Weights of a small mixture-of-experts language model, trained from scratch on English Wikipedia: 8 picks a token, a shared expert of 256 neurons.
Below are experts of layer 7 (counted from 0) of a mixture-of-experts language model. Rows are named router (the router's row for the expert), gate (a neuron's input weights, with its number), up (a neuron's input weights, with its number) and show model dimensions 0-191. Each number is 500 + 25 x the weight over its row's rms, rounded and kept within 0 to 999. Numbers have three digits each.
Before each expert's rows: "mostly gets" lists some tokens that are sent to it at least half of the time. This comes from a sample of Wikipedia text that the model never trained on.

# expert 17
mostly gets: " Clade", " Coordinates", " Phylum", " Arthropoda", "DST", " Website"
router:488509467462492507519513510505550515517518510490472481482486502517429496527519527490490500442500499491505526473504504518480460546467539506470470462508521504489453508534525518482469521473494471525524470508489488458498514516484514485487492486494553532475475496490471492466514513517485500463481518523511538495501525464527479514543506476470497506515522452493487535482487503488537555522538491524488528488567502490470501486491497513503502477492481496470516474531468541499473463488481532514459544484482471467521509515523482449489486524541528525474512481484526507435518503551463503464
gate1:484519473464517536510454455514517523494526482499489496516508499508523528500533515521509523490524531533493525458485508462461517540488498477470527535514505494510495502477471516507541509486433526494483500477500528519505488533493489510489442486484490498494508475507505509491501502488517533460511513519448465469450523521504475481501506496458470512547449479499556534511507505492470502532444471462448460490461488486495491546513449481502535474485498522459471509486438489501516495475489517531516472457514463525509472538514511476493518514555468524488503527508501513513454495504487496511
up1:512524488514519543448506541483543456508491530483505463522505501453514516501500498517504502504500556510548573520552473468515530478547487527501564498493463500494483500495512512515476515458522492526472499510479494463481504531480511471536470481501496510542495501499471533493556494497498516459506524489481493461519517500476449505536504483506491499499504516462418523526490461484508473517477487544511479500515537515480476494517463481494509482496524484542538484498497495515546506525545500473519509501513507551515490519477519559501538509478482498511493496520481475461510489486490474514
gate2:494507503447481541513459479452541486489518494480493516508516501478531545496504481495494509501514480493524497495471475465488534483557507526523488510511525433474458488515490445526495478473512489491524481496529441476478477517471522529534433494509505522521475501497554481537481515477496486534478449506505516476512525521544489493549517513492483479526499488492476481492508449525478506485499520521453512509503514546482536513511538470488499522547485512498501524520485521480502450486511467514546554487538483499490490512539531484513520502464535525489492523521495513491519492534462485470
up2:470505488510501527518505520486495518517462528468455532528508496500470527526481520460459505505554535439489506492484522512522527468538484462480472518492476537443481487491536510495514499515481526510460504475526533513505528491480456501464536499492507527466484512469510517480545500472517511478488501476525528532458459529517523529522479496484495509512480497505516458498497473494532533524469506454528507517527498453482510511463507521479501505490533513484504512512546517511518497502528502531469482497537509518514523544511500474449496452480477499493511555555490513497444474500513538443
gate3:561513462515511505449484525480536481520521499485470485452478503545520483522489489509491509528473494484514507493496459511527498494491507524502482508516504518517522511532513498519471497524494502540495460533478477498511546495534503449492467449507494531483444505504477482533484500486505515496498514512510489491481522516514455422486500554486520513509507468528553462537505510543498498515532499460470460526515480496532499532501529500507519480511516533547500470486546504497520453538509510431479541495503458480508515514474490495522524483539508496461508516543525510496497528482490495441
up3:472497494487514521550516530487507466459495502522504494481507527532501476523534471525469505507512500515529443523505506539493500530496518525484539456527554525497521523539458501502495476485526497501540498501511532482494566510477452428505471518442472514539464532490519508489507479468517503482502473456487527481464547503504477501505517479440528487501496476456511537534483495498480465495481502492541486492465461517457493488520504476483475497494485501489504497525516491549500493506544502511514481524514529496523509473507447517521502488504492485523488469530505516517537430475499505476
gate4:440498474542499529534490497449532535486497445504455529510487454499497535516490527510456461494506525513538474464465493487505510517487524492526488448559525530465493495550475474504479501544528508518505508486485480494498534525464470500508471520537495508482517516531501474491489505497469545499511498504487507497513523508483502525495512500484475500484515432512503523514502446502469508497550457496534499494555506506530464505443470506495499517540490509473533501552512531480473489473540507499500512495487495498491465510531486441487483477496512552484516480490489525489512464524509481533
up4:509537484494486496522499528483500511463524506547464551534506525494497547518491501506512509549475505532526535517520473548505481484475500468505521468512475521537508495494493462479493504520486497476447503509523545485563520534523498505513483533490536506542495540489477463473482494497499550462511525481524472537513493509492510534505460499457496499516473492510529484481492490521482513480534476516489520525502523557523446539507542500506495509535528531494500468537491453466499532495519516523535549523504495497517483572485536497491452476482499501477523494516519495525486467480454487517
gate5:500513500509445494536530465517504451492555476510479456484461538515470486530475528498519486458478488509507515503500505500467417485523509485523500496482467481449474501484540444454485459466482547523490480502466500479495509517507491510513537446489509519461480477523497493499513563554506477524513528467505495523470508517504491551531461466512499504489479442466513530480489517492480530489497473493491432492516509475509461487507494498447501502500530465482507499496472508494527491497516485501495552500508494483511487517478499490510532529516532513481482498475511494485520536526483520485
up5:513508518534514495529539479505502482500487553517531540442486481527478513579506515484510465483512497512463511506543576459539516487482491495500522513550500581528538469505504516492513511484508503481536531489499515459497512506487515503524460504499514523508471503489494499489523501511517481504507530531555458539535467473510540505475477490477502476573524488539553482520480464515456508516485508489543460482504523497513536507523525480504544501508499519519533478499514483464514489511505475494495524492520484480527490524521529466511493476515476480506486498516532469515513511487471514514
gate6:529468490469525515509460473511490494501530542494483494508479504491518472497496531513485508527446527443485528490508505521522447540465469493488465504485520488504475473549543447527511505492458523463529450530512520502529470482489477541510547483508519522524505523486497537514477507488520495495518510486512502504501529489503500556477523460528523514493488536501494486494494495514431529504452493530536499518515488526501486437500471470513504480481468532474538476492509502509502512498541507487504547514478483477508491554537492492542501474497525477515485534484518542478517444482468485462
up6:476535492477490483511513511501492480449529469500502477465510504489505505552480486494493491511506514499524494494479521477577525525464537494486513474477519464443502474534508506508490474485528562465486465488519523489500499520486532530542512496524487537485490509512541500545478499531512476510500541500512498506507484530494483460514487482492516459517507526450491472520513522451441481489475514478489483527490483468468484482527447496515518521448498510511549472494499489509503474490491509482522497482513499509477490527497488473499486563486528500517522506444558464557473446490465525491
gate7:496522515494466527503547481470515470459493469510508494455547502462444510534497515518503465473483550523501527531469492491515508479486465486508500470496508547500471505538531550483482482466504482536488524458500522500510521488527493451438526506460496513500496508504507538453490501509506491525496543473529537462455486540492515540538507495551518424489541491489493499519489508495538477514528486495472494511496563498510536526515512503531485473535484505532509495489530486492490502487507541514513501524550458527492476505524498498501517468499481505507496533525475514482527490514516536480
up7:493446507465463449522497486485497496491474493528514527486524508532500530513499546478485492522503521536527522502528488542455471471510499538482509474513505510487482507498464493529494508470531532479491544481508496489506519520492507500515512498543505527501536521522535483472512523502532473518452472448506512472484506560480512493526520518503479531518501445487504500507468458521468531525515529523441461515527523508486508467500475522486496518498509535496467529485497473482529455522515511512512464471460486505503555519476514505506538535535498523456495497542509480473488498497553539570
gate8:506454491492478489494513542494516515518532468498505470541526479497515488465485503497463503460517433536507465467471529510535502489511530507492487467523463536534499473487515498460487477479503527478525519524504515506507448477495499536494491463437498518492483498486495469473491466477475486524512471548521467523515478494486471485478433489447514521507514509547504483502508529515532501478493486544487466484524503457498531486455532536494474512517488507550497537496489461513529463490479468489523534503446497476526496513514499499454548517502492502509546447495524488515496502480486478483
up8:534497487475487469485502525496500506483448524468452464479521477463513460464490509467492515492502474456479495493463499512517481527473528465456517471499505480504483508508492464477473514504520491523507544511500541540490492507500503536476522488503465512498493506485517509497468512501490531481498514486524507522473484520493524610501477565505517493466483488478488546498521532484497546500496490511514497527519510469508540447456533518499458545490507506495467482532532477539471462515459516513500507513475474500509515510515497497465461544487459482462525479472523475527501536495530530522
gate9:480503495525499495494544499485480479520505534556450483496481467487463523471481484517503495484507532516477554534494495489500572507532497490515468533518532531491492515481518491511499470455509464501527521514512499523490489521516573492457528465459532471509480529513530510494498528509472494482517537519511465465496506533507504494459477516506502555500516491516480506489493496494498482538513488465493511472469493509492525516477446485532534540472449499486504485470469477523525477544509487520503500477491522456490534535463487497475528487465501515457496494472470577521544514491490509478
up9:489512521539506468482478541486512521542533507492513503496463505490464512494515470517500531469523523530533518554481462527504543562489482495486467500531520544494506499500492488523481521488491499496488493492478527502527484519522520479468518480580539488502518582530508533491502433472510550490531485479524491510521496502516514508546527512525505494460461491528505515504489511493531509509510487476498471491512464514477526542517445504484517525439510542469505467514501454485536482534480477526535477486518522491501515505440487501524485503491501476466493500505489507483481489514481471532
gate10:521459479516488494540505549487503529474502523508490507510452529470499519468517535508514469528510528514519481504528516497504489509470503468514491529498501538509457489464527538499506479506454527523489499462467538499505492488475514500521512525476475536509466432515441505518492475509526499504484495474488491515509447484485492480502503471499523482496515479503489529533530496513529465506517580493522507458542513509501497446532533489487511485508524516502539452493488498544555478438479484509492516489512495511543474525487534496500473534549488525504530436516488525497515478489490492452
up10:490499496501536468515515486514506545470526481505463500484472554515506491513543514521472510513473524509524524513509518500541463539481482478466469502473472494496502570524536496499459553492509493490529538479468516478513514525507473489499476502488511474480511500524531494531506506537512510464513482522469498489467490520475498527542502525530482501507510503542487445458468482506511495457525498493482462539529525516557503482460469458491501478534535478506492490498532512501546498539550501485519512462516473484534435510496534499475494482504518555494522469492546502480474478476538498490
gate11:508510462469553569487544484464482495530512499501479486503506506494505464537516487483500560509468471489496482503456503516474512497517519506481505449474525503498505477497537441481500544475483490499511531487537531513530512477485501423489476518504489517494522539522527501470519543477520485469501469508540525474469525463472492519489501532511499473465494482501510511485505552532490494538518488503485473465488537458489495457515484516531475486563523505503507506511494489524533522480461496490448510535506506527486525510510508506521493498476484532500519492447550455510525503521499458526
up11:459470480483500515544483454445461470516492429518508516493536490464509545519466542479483466494483475546506486496479487483493543473522503509531485494479513480502536523512499512473486487496434516497495485501514496481498517490489457537541518481492462495506497514497513457486478429474513480495463470475475497481511515525489540520486525523507488510511476538447525546482507475480470524512509516469485501471457532492497455507494480449438506467496527465480518527510467508503454492492513510482527497501488460480493511494514471532510474510485507509471493514511543533498486509531519477512

# expert 169
mostly gets: "Scientific", " Website", " Genre", " Binomial", "DST", " UTC"
router:536500464479557489491533494547528512513505477539523452510476497537459500510530476438479506502480470491503514460508525530527458493502492475498491456520525476501510511455500518497509511522483512509528473508482499471534529535511514469512479524454493523471521517474528440530472530511505514458537527544485505521520496515508510505534538524479495504464550511520450534516520478536528515534474497521474513501533489479474496540497508504527524479449505512451501495502480527483476472489497491492520537509523473498515520509503515456491485538488482545484495534502539494464534495544520479483
gate0:501482508533524468466461491550543462484471470475516533535516489516491503524510495509442490511480539502482533511500522528503492496503450501511504508496538500501506502505507555528506491478461530468502466504457477464503532488492484489514527492560500507437470498485481484491504502531490516502510504466556517510492494494514535537468521501476505557494487487483531467492489493490503473506457484516497491506487515493443495485507464473553479493538515508494480442467516525464472504468456473465504487529474457462494523516502460454490495476523485490510553512480489495527538494487496514451
up0:482504494492472482483521486518509525495504535529549496518486500460480520499490476492499475525509526524491476540528488519432486513482514498484503484481522554487518535469527525491473522479473511495497537485556509502479456493450540521526521490503503491526514502507493521526489500491502459495468451478531496502475487512473482514501438472528463453477484530515494473502425570507466517543494487519507548519484469515494526500486515538545508500511532509526515487498505526498509477489537504501529474535472480514465510532503469495524535508535525516516518478542471494509430497486485522471
gate1:527536530509502509485495497511549489468478511485494514515488520540511550477487538537531492536511481487492545482508568512500454541491488461528507501485512476475503478482483498495495525463475561528515534507484470502508537477537512492492490494500582528510520479490516527531469514502493497522508483510523524467530492511494527502476522437481476528497539508506443484541494494557530523476512519535535495459518465499478491484479513493477500502532470505484464490472488452521533482502504516506505518512488512487472495542463499500523482508502512505486489508461527461517511518554444475513
up1:503542455489482528492479524468514474485493512507490467473531478521465479508470504500490457516502468497497501505513516467490536488520490500450491501511481526478488466490488501485498515471465502479537459532461527505574489498479486520500498473534569498498493500505494476543502495499523503514531503533492445494474507467527496507465519507505464470503553499516501504497462534478485473482509541468555518480456445489487514511509483468515528478468503502505486506533493431528503517497507488517472473511484473474511461474530561508475535497469507490501507487537480494501529529549508461449
gate2:509498509486509532479499480541494476469519513507538446519490520498546458498476436519500492478501465512497515476512534516478511480487501467507505506484497498516523535531500494497517499457455496539550505541478488530532519498490518534468478521505470530495478519490515531516461520507503492465499501513531536481493511541525500462555464497532492510469501495492470471474480512467512462479514448526530501514502517506511455486516493485479490527519487467499519460515508461529487555462501495532519500486546521533473473490497522501464526559496529537535539483521492469463534505558473496481
up2:483515480502467502493484480503494509515510482500522507457523534491477509505526456508502484450474512506493511507523500504505514519535483470493500494494486488527525501542492508459574521484462526489512500499495504472465461438522529520460516454486519527441487492482496501479469456497490459487461439501527488481465505540512460499476451543529538498490490534535454521516504503476501472516500506476556504528490437524507492553498470494487503513478513474492498491533503498513499466515489471542529461498484509506486531467499462529468488501485512472545469527536515493522488478475523472526
gate3:506480478512534507477492419536515513523497533511510430488485457457499497516537464488465498487490512495511488490513491521518505561584480522495477499499519458509500527490531538520522520505503513504490464450524462500465469553512488498468482519494559501507495521486474490492528531493556499472464492453503518501519509548492504480495485519483513438474488501533532502475502486534498527470507523500493509490491523507474530485502500496516513474495500500489539520487496478547519524517548487474472510464487492490549502472527479514442512477494516519501492524475451495492507499474500476500
up3:489469502456485515476491478475557485488512467470507583498544539467546508460502531556486529494484500478469502507509523533459491481475519528551474519470508467513488516474518502494477456526539528481528568484484497485482492479490511506466524532507539515478498486470525512522482473470501500455520498517527480489491513513485493508483500521492481552533459489531489531505516485463495566484511496528531498483522448492496490545527515492495529472490504504517484500498490471514518530491469522505502516499481503511498503514501471495480441489526532496492508487510525475487576498511488484473
gate4:495492511495516473473467541539499524506473497506489459528511561482477529460494519485492506498527485508525472505519451479500513533533523478465527497526528492535465535471491513484503464478476528503498528467455470446521469525497495494501491466503479522498533483485520467515575507540486534441513499490520498507472556521513507484506516488499455496462497493498521504515446471516471519489436478520500506521562517510484523528527512521471532497452487492484474515512490504454493517474493496525516535519494469488467529530498501488505542506478469534509509493536520484518530469509491503535
up4:435517456499496468503490476507512470494494486507522537511509507546503487515531486483481469464472488508496526500517471513461463521502490446502484560512492480513506523527526484482527505529496535483509478531509502543502501532485508468556479547528527499468488445482480504502476506493473531492525502534508468512517486474431524462482480515495483495518460524494473499528480511504520512516494492484512511519522486519511496520479497483459551491503462481477513462473505479484529497493541525447520522487497530498503510480517500499483452526427528449524468484532502466480454471550502495492
gate5:529538514528494479526459521513474504514471462486492485510493487500530494475452482482512476513482542483503509495483516461543486538490516471465560516536427461499485513506491502542444505545495464475479475479523501491526502513511522505498505516455507521481516506531557506537480545476495551495496460483494508531496470525483512508490500516458491457506533514506508515494489522523560492488509501564504515507486484517469479452489502479463535507492529486490492470526540506515482468502518483520521501537512488519527472502502506486502481503527501533483490519531514529452562463510477490541
up5:541516514483471516526520460514502476487505545483496523493538520526480528535501507493523472494505474462521479514478502509503464505528444530518512533502477524511534516499486470472448481493479517510548485497479523480468464446520495498557481527463519550531518519489540493534443512471497517474524458467507505550456502462523507493513494490528494471506489531469543497495446495514467529438496539507547480481530498487510505515488530537492438498538494470481510500506497492514489487485495513464488526475494505520511483513483520500519468490512494506505478558510540513471494486490530499519
gate6:524464515476537490479521497502502480487490537497501500523489492551478543496499520485480496495513491477510508506570498488527488449490479494512490479489495468493485538550511551498532512488475520516457457517471581489534512481473496474524529527487458486492530519492491491481503491495506500474491481522512489517498570490446498535489509512523503470509509481481531526502503443522498533493506492477472539470532506488475502549471525518490493449474510511503456468521477507498511530497513530474481534467511543477521491512528466498502521536455541505459529534511513500501501478446462527491
up6:457520493472506514432468528538493492524454511534482501499499491525546512497500490522512518451502496538461516513536520495500504480537542489486468512514497537522520482482527508513474450481466502486531492478460483490483487497558548547499528477565470519529526513478527518508573554474461541475491530481453530487516523502499500462503529496538470472505522551508528497491510503511521516535486492486497500531521496502483492494531517475471508499503490520510481458503515500512512509491485516497486528509543481493474492537525524509473525459487501511491490465490494485551493540520481525480
gate7:506488507473523528535470523475475495521506500521564501493474511511492524495563490508492517488528448471520536471487491490500486453522529475523488516473554530538507512549485523559489506505469466441439485514447496532501506492512450478473473495483515478544515499491475471500487491499503473520553499493472516530510476505515552494467501464493505485478507488468453502482560497469545522519481487497502495489542529482506523479498526516498490492498514509483504493496513532503486522481513538525489489529502501511516540537536488449524514502500494511492550490527466487506533491533539500469
up7:508508510444522514482491506512477486437462493491472556525482529484469518544486462488524482483520467463564488508482525516485493534525492472529460490499489516472505482453537511483514513481519457475467498503499523498460517488511503488509514473507512476514501506514478507505564489455503487547513531552526524491485504509540460499515474516513504470533526511535472477480528519484474476513520562494487510523482508475488509528480508552515508492511485480522513514514476487500471522516497455485536509502511466459486502512491464490457484516497468492474468507490471435523515543530454517510
gate8:501519496544503481506511496536506481478499494493466510540477485513511514504447483530498543490493477559484517478481470538491491535488465524472537535522517511566525470504482520485534525496538554499512524545494516497529531530472463510492508557543444474496531478474545524520537474532482469485496489487479513544483436498495450535518514498494518479524495512512508496511538496514466522532482486503517513518533500484500497511512498457495494496508477512478511516507466493521475471487502487510506486488512477501510476512507468488497506504476457478453469466549471532494545506487505489431
up8:580523491534531497522520485496488506501545524485459510487450491512505490496492475429501476510543488499519465478525491496500521471490541474508511480472547473496534466492496544486499502517555460483468511497541521496495503525479496495499519492479518530481483493464490507500482492491477460468487467538438469469488523538509516491494447467510504505524488494506509490521458531477507507494527465494536453499454498516506490547501499476529547499516500480513473485523551490489533506522502490498484513498537473528454529492472519523495463482538497515483531502500476497478426490490499480498
gate9:504523489492544516499506524502499483485513500532510492482474503512493502480491515493502501485470536556451505480529517491483484517475496554470498509547497437492478513502490440520514496489484479499516501506512488455463470493519485470540481491515500499504491470513517503496511500491513482510542517514501579507498494549521507496495528515510456531464526465488431543491522458472491490475505460492452471518515511506518469460483493519518486446518456468501514527496470514512460497500532450502475505499457501497552480526494477505523482512501491519524494496488518502505526525539481402511
up9:538469462485540504476462459496480496491495464474506553475482508516538521510497546526489531501484491493531422503501527454497532498526556478494498498498521485470527456515529525458483485479510485489511499501517501516460536499472516543483517505485517539524514506525457486476547471478532519535499520485516508507508483521505529455479503520480523468473512477508490503506487543479523508444480516506510444457482531494514505519510505468459463469499536518544507489513464516536525501510510500548493495550453515522483513512504474520461508503540503473514506519490492521514531512478488465525
gate10:534502505538515526511502471547564484504499510527511497469481490528466554468486517531520496520522496500531484534512509488491482511475525519493551471498473517490506506502487535434479501521481511532482519507525483471544478485503556531507487497525508482500489467465502478470514546529500480511522541517462476498510502489476521515536538525478496526481495523505550499480517522524489480549479498509499476502471496524571485530504544526479482537504518511518531415487504533483500466489531501518485521522483505459536529506484512513470501491518501480520528474540498453464471501508486501463
up10:444471536491501488493480488494521520492438524512506527490476511476490482499502534532535516482516531497524490498512506487504495474524477493540483506435502520473528539471482476513514461491541518515519484521534558521491540458504498501471518505483475504471482518487497492519462489510486471461527510467527485489559499490476508454545519510453455530480536519540466526460521519509489503463491521486504498514489490502476505476514468563501513500479484528461527516528490508461505516500509536462499544524518493538485573509515461510502475509489493508480499507515487472508472488458503556517

# expert 148
mostly gets: "pis", "aur", "mat", "    "
router:489459453482496530501504508511514453463554443523504498474480527552499516512488510489548536522521543574531472479470484535515496485487508458523491501527553509541471527527535508490486453539483540516447481487544470499482518512497502511463501494496525495504450540495523518502484492501512466507516534504491478514515514519454508518482521492472454531505498515516483503487547528502521472483533508483507494445493503457515510514497502483507480551501494504454496513519490477522495467537557525507490499471517435508475522459515510515496483508500499510509478482485534516498494494496486481506
gate0:508483472472464489529492493515487508506495497529531506526462528492481516528520465488516504495457507490522504517466523545516461492513527532482470481511477471476519526466515549482463543479522485482489485496557508499514500470500513526507486485527483488489530452499480463445481552525518511527513480504479462466506545467496502492483472497475499484487481494462517505504482478525473512464507508563468485482556516529500418493525497499517476473536501513487473475517534524506479502490474529506500500501483455480481503545478569510548491516479490499491449538491491483494544519530499507527
up0:498535484483510529522489475470448493493491459482538463474489489543475489494458523500492493500465514507478526518492473478514464474505509509552521509542480478531502519498504452506498521485510482490456515505493495534490497489475526522505455501481508513524527497486493442450508483544490545491535505499519466491507508494485472465480577478521496496482477464464490526462493455544536460502479479478482542496501551502472471522490498461532467500510492489479484514480490464488512534470516501543505571500525518524521489486510469535469497506493500466495495554513461519522509477502540516484
gate1:497488523540513507515488505488505521499489524496495500484503526496439491504506457491484542469479485478518532512537495524479485482497529530499539491528502502493555535536527568461429485504489494528523518529453498495490527506473521516450507500440505459520512542458563497527505537496509507486524477481480517483483496518463498502514517567471519530479500464511453503503481505479495492542477491505508522544496489499492524476506517496496470506552515530507524496477501462489517536516484517454521515469518509505483464510494505525492507440520511471490491469482480501486455504519438489504
up1:499478470495519504519519493522494441570482523449439506482493507491488539530499558480520508536468523507476504531503473500518516517448504450485536511491489523537514473497513487523459486483520473467481503511476537484488524474500502489479495506454489475540461487534495539510503515541525485486511483431511515482504503481501478480494513463487545515489492468507477453491517523501514475486496521487501493491497547497514499512501528488552517507500520511472483513467537498543475467496527572526475540458499503499474550491499528508526482461490489492488520454524514481504529487485490523528
gate2:503505525529479527522492530530501481491460515470478517496492500468531529503515507506480516494428495418506518525497485497502483545496538511507480510510500507486492494516513509516487513486422480533530508499497523525489525501489491472520473471480521501538476528466468527515510499501501479500516532497498510508484497515508510462489526520536534495453524437523491502552507560468519501423502471545476496483553535498505502454529522498509473481528521539497464549508532518527485532526492491548497515509481476483507517515498512480515507471503437512515520471490470466495502489497528470493
up2:447510483488470515514511503522503527491475470506487488515495490470496497550475519498500518510475511522460515565528523472519505491491489468473476447526457500539500517497497465494492467503534462487488463501509498502502510542529486470501500489554511476537519482521503532527507525478476495469515516458511520471457530477525507485495506511517479483478498526493520530537525504450515510446524504507495481450545469496496470482492482476479513496506484525487519468508464453477522513467501525524488487488503399498484500483422494509502500525496517479484484452535521514492494505483490450463
gate3:532527533498498505558543500511532535498505475473538492486575533554510505540493472542508516505512470498469466522563476484449496485510516492561500511491458497471509517480463486561539512508492488521490527517504477500474474471490503486519510521476460474565501496496516469533493479505477562483497498504508536497486444544554484502490505480508472508481502529522474486482508507522532476525484487500525532497522481505512471503496498490499494498523494520507537534489523473521505526516515514484518483512478512466464502491527531498500556511485504502495500492479519540503482470527479497562
up3:493482466461545535540467517522506497491438509537507504528503514562487493512530476511513481484499535443518516488458506501526498508545489510508530537505495498483495528517528464488501440513565497526514481560528505485488477467514551486457498522522488489508522490524477560508518523525459472496505502449510489500497541503490505498510533519503507504509482474488477490491512501527528489469504514495480501517484491504493521496468489518557495434487494517492508485463514510493551485475479480493542520499503497474478484481504496493535547517498499455533483483482516525481468569459491482518
gate4:526531470498501514484510496472522484500541516540531490489463513552464476526555525491454488490503475515542538507463502497468445515509477499531485509512493490511531460562486508497499481477533499501525491501489513498491479471503457518536535463531503535518471512474491492520518508535534516566519500550518473489498499493551486526509434485483513552532483454483516454465550461513504473508531503496496503512504471499470493514493517504553502520472494526482552542528516509530514515507518473525530495503485529491501490494466484509511496514467496502506512523507496516490511456532473471467
up4:532486493528490546522480473473479502473494503501519495457460506501508526511481469487504426505532499519520475498501508509480505528481484507514503455490501501497443473530475465519524539484517516511524468515498519472485562524454521523531492519495472492495506512475521512528563479476452519509463516497504528512487456481525489465460436529500467496511500527491490531474498498496530523551521538506469529499492492509536498534492502518480474507517467468519490471499536523508526511487522555482493493496510495539498483511503479526507498536557528514494489444494475488477535495513464560531
gate5:483511482527534492493507527526516467476531537518493533486506530550531516503517479533478482481491489485483537534495513481505481479498445517544499499478481446523535526479469437475533504443511546557485495529468518467463499482485537492507499548495479471511524482549477495531498507478464489490495443512503495519455525504505504508510489511498467493527503482492483464501538491466505536499530519479465490500504495494562500532548515509484553471495499500509520488499467491527510523481511472478520522493484458519493511511491507484572467477512528466476544492508459478480481487499502498510
up5:510498495480498485490492504505490491534509535510528542508492535486511476506469468502520508518525480455488509525469530545509491505511524497505500516528488427522517483452503538485454532512464488493493474567502514446500462489487534506521518501508517478478522512486510533474485505491523448540533508418506539511517502534490517556500533491452497511490509573533548491477449477513468495524497506497519482502473471490491485489470456504528525547508497513498503528486477454489519483519483510504480492494474479484522478504519502494510469511457480489496499474467491520482511472456546485523
gate6:509486468511499519523446533489494467492503516504450489500497488485490519503518503486494501521474510523489490534499472472515504470485505481481488489544512485521495520508490529495495521524499521563489490462512513496494493500539540506482493487496546499484519506451519473528500510511501493447523521495465486507488543498510474492513447481481549506516486466451501486512489493461515465542480472507514545472501484491520510498505511527479496545527489557484451512451507449528471523516505534484549497514485481453551468533478540524541496514458450553510475494459438504492506521502528533492
up6:545528493533467484487527482476439530467506504500500455494501471501511485486482473495458463476495502495509468510521519505486506514524461523494487501507490544489517471497473519538507477497500478463528503511487539465561515474500490504545515524484546498489489520474479478503510496553484518528510502525498500540522448529516502505478492545507486476508502504485532480503426501547473507465469488510546532506514525504495523492521551501508474553519544487503530502529510499499498489522528489476485493528485520475513443508507455468473473493508510483546469507523570525538533474487498462507
gate7:488481509494462511494541473471541468482479512550475546492499486499477527484486517510486493508491457502455493508503505479460479533500519500514522516539453480531536509492483482509471503521464549531454456460551481493511537528516485517496481480467510461498476476534499491534504507535499508478478523495485476464502491541480507510512485498470490515481477519495501507515461529528498472518499516511531540492502507497488517467511471466548533487539480488501495506438494502523547478471492494520481523488526507460518561495454498484496464519512468452500489485519569467477518481468500474547
up7:494475475520508488465519469465479496472497498473519525469490479498495514502493499472485491489486483527516541480499529501495497498502520525475531472495469476502485487465503447533514479504522480483483505551557535534486459462511485488533522524514488516450505475455489539482472492513471519521468491526494471497520481483497526488518541452471515476535516494488491547535483462493541499523470458539514541468517510508536501490482454555535515480518481466497441468504500516503468528528550516467485542499507509493515452499502494512553535505478531508476488500483552480489480500531519471476
gate8:500461513505489469510529551508497468531496480517516489504482472507493515529450458511547492550468489509471517482531484512569518472501478515498508507505501465516535483513548503513475519529500502523485510498506489489476505468532490496502471486492506466514479494510498474517537507509503476510447497533457477534467480511510468478489471511489500492546467464494494530518546527494490464543535503468492505467533522490480459527479535539516509510546545508522462515452495477519524499480515481519540520492490498480497524494533501477491471490459469446529487492534456441522530485525488509548
up8:485488544538525461540530508477476477480493480479495489505531468500499491494502501500481534536489463495489513487540532482525514481486519527486534474502479494476543511508471504482438486507517515484471480528499518475495497488480490541468474486499502531481491522554515525525495501524488511509518468483518532505532519492504500559517498474464465504504522482501465536503505477499515519478460482510518475491476521503494512503503512475426536472520470506467476477470521443507516517504514452550460440511500517475456511494522492460553513492512511493470495554544511470484486466466515550538
gate9:473449527468509438517539481466511518493493444484448468505500504480506537516535509492517499483484475449498468495508509488521520458490496532520507462526452494455463483507484518493512516556520462508541508493536483515501514471484478508503501504497509486507501540508453477482513518522528539539510498514481483520558518541533499489517487465523516509450472513495451513530477525518516540517464516480513455466520463515528521517481507470470529521495461479493466486498535488485515527503486480517540474530461502528487494511529509492519513478481504503497508488508454482499472468491502435510
up9:463478509505434471512484525481493526538525492514470490540452510522493544460505501512563493470531534491452491464521504511490478545446464514486459510506502524462478504459461527479483493475523479476474516474484503562521468479513507499483514476529487500484491492509498475501508461487530474502518474537495494546515465445481569532503527488508494497488496482487501531491501505499453492464495482502485528456497522498506522497555489513523504527510491498546498532499516480512516493500494507476507511449449485501525499493483533517488495488501500497491474456504497459451481510442521518506
gate10:507531510523513498498455477477537523549503504509434536495515510531506531473530487488433463475532514505504541506514481527470468494479484492493503549489492497522521515513455486503517523476501461510480478512511534537491508503520489532492490509504506530473478511451521491533506469523535479489512470467462536501483541480488477507561501483528508472540519498515481465513481504500543499492531517481503502497485532475508532531490538470504522518452478516523480506508508468469487504477482486497518520508466520539481485514522528487551468473501476497533446491457506445505502575493492534503
up10:469530491530542490503495496492521534495523498519454477515534459468520498513454506501506520481485493485532512498502518466512541499493543527476507501483510476480541503506481540549511538469462526482516458495512466497528493522520497505492509543485537512433476484512519525493503517477500509510451467509460491493499474515458513507514500490500536503524450500539535469530489449482486523481529501531510464533484504540484523493487515529516531507496470519481524499553491502525451529500496480577539538482508511494517506490492524524525518489478522495459502535504491450435508500519506471480